Weights of a small mixture-of-experts language model, trained from scratch on English Wikipedia.
Size: width 192, 34.8M parameters.
Below are experts of layer 10 (counted from 0) of a mixture-of-experts language model. Rows are named router (the router's row for the expert), gate (a neuron's input weights, with its number), up (a neuron's input weights, with its number), down (a neuron's output weights, with its number) and show model dimensions 96-191. Each number is 500 + 25 x the weight over its row's rms, rounded and kept within 0 to 999. Numbers have three digits each.
Before each expert's rows: "comes before" lists some tokens at least twice as common just after its tokens as in all text; "mostly gets" lists some tokens that are sent to it at least half of the time. This comes from a sample of Wikipedia text that the model never trained on. Tokens count by the router's weight.

# expert 0
comes before: "5", "4", "6", "3", "0", "7"
mostly gets: " success", " None", " Succeeded", " Great", " Hold", "′"
router:470479484480528514515499505481498513468505502542545480469517510531520528510489496486519530509455498504534513522488490498447482491477536507500512500499526515471511517491448505501509415483488483514535523474537481533507481525504510533527491541484479537410485502516494472529489485497503515467
gate0:505513488507552525517516499488526508508484545541532492494495498498523485492507477475521526581496499476448515493474476502504488520556509519481516518529509470489492531509537497486482512478487487544527546509532471491486486478547524535496475468533528482528483501521464470491518489580461519477
up0:523515505507482502540471496522490489460496497477522468478444421488471496499486471487481561512522483513477518490514511532522519500525496473525468475484483520522523447533474560536473519547537547495483470497516526511516437476463493445495491460536491497532512513481520493447509491507510486468
down0:511489431512496532526503524473464508487540506478505530524474500508498478462478504516472452476487465485473495500484450495493495526488533501482506511508492509546508460534484522496478501457479491494463490486443516499519483549507575489531533554480519467489536501484454481475545476515526501494
gate1:480502482500462550506516524471466499501525525490481423499467531492507475489454483506443533505493509523517531500537505506493477489496506498541515497542501475546509475493486486510491479480524512506496475481514475527514487474510508564499486432473508524514456468485509480499520488510503478486
up1:523492510571508541484472516488525488519480520507484533531487494514540484479510500505543524522516550493530484479445493534480522544515488534486504492486483453508455536493503516515501515511498496509517493499522483516489509479454518505533479520475496476484505515486499537494475498502472484468
down1:493544517450453551492476497446495496491521508528501507537467500490542506532529514488514509522493499477524519525526499493502451517479474559484440479475503502514536499494541492520523546494472501552470499497520547486489493504519514491521514506524507484493503527524477535475480517522505473532

# expert 5
comes before: " the", " a", " to", " in", " be", " his"
mostly gets: " has", " have", " they", " had", " him", " not"
router:541480458529515531515487470521504518497525497518503479457467510560508519519480497465500508506434449480500537538542401519503499472510543485527535501524506460481520504471497511522492466499494498491501521489468507520536522483509493509481521527470491510499501509483491456509490484530503494496
gate0:476482523510534482513454531498499501545501494508505518478547547510490493504537434509508505506551515532476514494505530518496483550495551485530488509469504502477494558475461528481464491517521515508526489464537505477487499514573498475525475477507491467464489505515503481491495466493464494526
up0:568468491489496506514488498475494510491508480498473480504485531527505483428471455487533508507529538541492523494497480519496479496457545510533446511462491481476495511504509537510493485548503524522501498500513524522514419507512483466509492476478468508488469485548479533482465547513511496507
down0:539454470471533490456425534505470525509533511484515516456557491469527500474517461519526499508496501505543477462516492511487510451504518517519470480509495520490494534513471552506532472473492465513527466532476436525523489503448527455512481480490503514506514531545500496539510508555467495494
gate1:514473462464518524484450528518454519497524487528520519498503503502508483488554502501529518473505497536483490458520499541481516440522458528528512476528464492520489484518524497531468482497501520508541512494511438561523507519456510488503527496456514510481520488518501489527517459521543457491
up1:493543513509501504465496513472493467521581521525529471501462518475527557466463480550472450533528500479506489512500497527541507503433521466471459523522497536447506518510494517528524497500482464463495543526485528511461509486527449521513487492496446501486513475525511479503481487483491483525
down1:538534508517548540515510505491485460527469469571496522485554543508453470519494483534470468524458501481479466493509532469500515512546509516459508517514500475500518506504441500498460460473490476512495534480496524559473475459536462525496511497466479534492476479454483523506501471507479506528

# expert 2
comes before: "1", "2", " ", "3", "ation", "ion"
mostly gets: " July", " January", " April", " October", " March", " August"
router:498502463516497515504488479494472466501519501526502530467492495548472504516499484510510493532439505495492533538490515541473504489504511534502486488569498495488487524504500480483519432504523512531532504497511503542537519489530524557459532528498458485427517482478461471481521488516498513487
gate0:525534466496457490491494502465493512502519550522504509475455523463486519461475525511490553505519499495492519499494465517503502541513524485472505470495535480500537463457498528521492488475516441531528498535522475498497477456499501523528469518461532505454477530502485524516446507483465485511
up0:552460527493495503531497503512506469483542460542477501517500489533498493472474464517514511515499508505476488482509492514493492530453475527519507519470504492509500485523491532518524508532498499485493520487511523489486465469471487523443480496486494469540472515479504504523511456486471496488
down0:521488492490505538499488493493456494452508544481488491573489509483505507471517513496509509534488467486478531493538482461472494439480516491482521511481496523526497498516490542543532513464522474470496492508473570522549487496470503508478530571492481500520534491476493480500497545446513491519
gate1:500504480538512518524492481499497471516490490532516489497523488515479517536522541492521511492507502463518543516520519515461448543473497532551472449498495511550503494487504536546496483451515498482471484525549483492489502430519476542502480476442528551499493506524457507522519494537508452510
up1:504527514524432495460500483482514514486481476496525491502531515514519534500486513495522529557501507491495483490531507492550516514488508472464507518500543483493472493516500488512463513562513512490475525566455519456549475527474496475491496520505474446480517456495518534524482495463512515497
down1:504479560491501505510514507515501510491508541506493494528455504490490472472487521485480510519470504494471504480539485502468495492549459536524488526541494483487489491503512531472491494528499478559518476521505482495455484527546467535456483483471480539490506552450485527508504471511446470513

# expert 7
comes before: " |", "–", ")", " States", ";", "S"
mostly gets: " States", " University", " United", " California", " MF", " Texas"
router:534456504502468548494496521516512491504508515559502518490513517560490542517483509483470530517496493476513520524499487539482534492521539505495520512555515443493491517502474539490489423507516511497520473504525497555503546497506493517504495513497488503464502510522498474504479465492477470493
gate0:479528519504539498481495475527482508510529524527522512470506535484493515481483488471521528484500490500483492511501504528442493488482462482497530479532480550513492513471488511473452501485532471489462527449542493476572438488545510548500479506496502489470524484500484495513479472511483489477
up0:502501479465482464494519493450474474460480525492461519521513501474496491519507506528485488518487475457517535468503458486542525509514527494527449516467514493489512458523512530551517495538465485511498475522510492510445521456474477473553536473525453502517559517470475527531520525477491522502
down0:538482502493529499489495502476446546466482519491502500510522481505513489538491481541448508534461553476507526488481476482466463547496530497476501484510522501497530505500488503518502439523518508482521526522532449486496521476461491475540507545483431490514537546471513528508493498515500510509
gate1:488516510542472526552486523550466489522493552483523460529480496505492502470511493490537523464505482548531500456478473486469468516507515512521488447527502458482499492510521500480491495524487481523496468534528493518522501487509498504467538479471513504469490451535467482504509521503524511491
up1:533541491487466475497513475508495480514489455485506515489501457498516464517500501447507444459512495518491502497470495487474484491510517478468508497472468515508491541526501513521528514476493529530542492541542475512520466493489558496533501488505510520508484514468540478514477491526488457506
down1:458499474512491484441510520514526465501481465491503494537452505509549489451490491508516536478500478502549475516513489500497490472478521543494513522517504478444467472503513523537477526502486498507468517500464496523516468514524539477507498499506519523510468469481512556538481494458518482481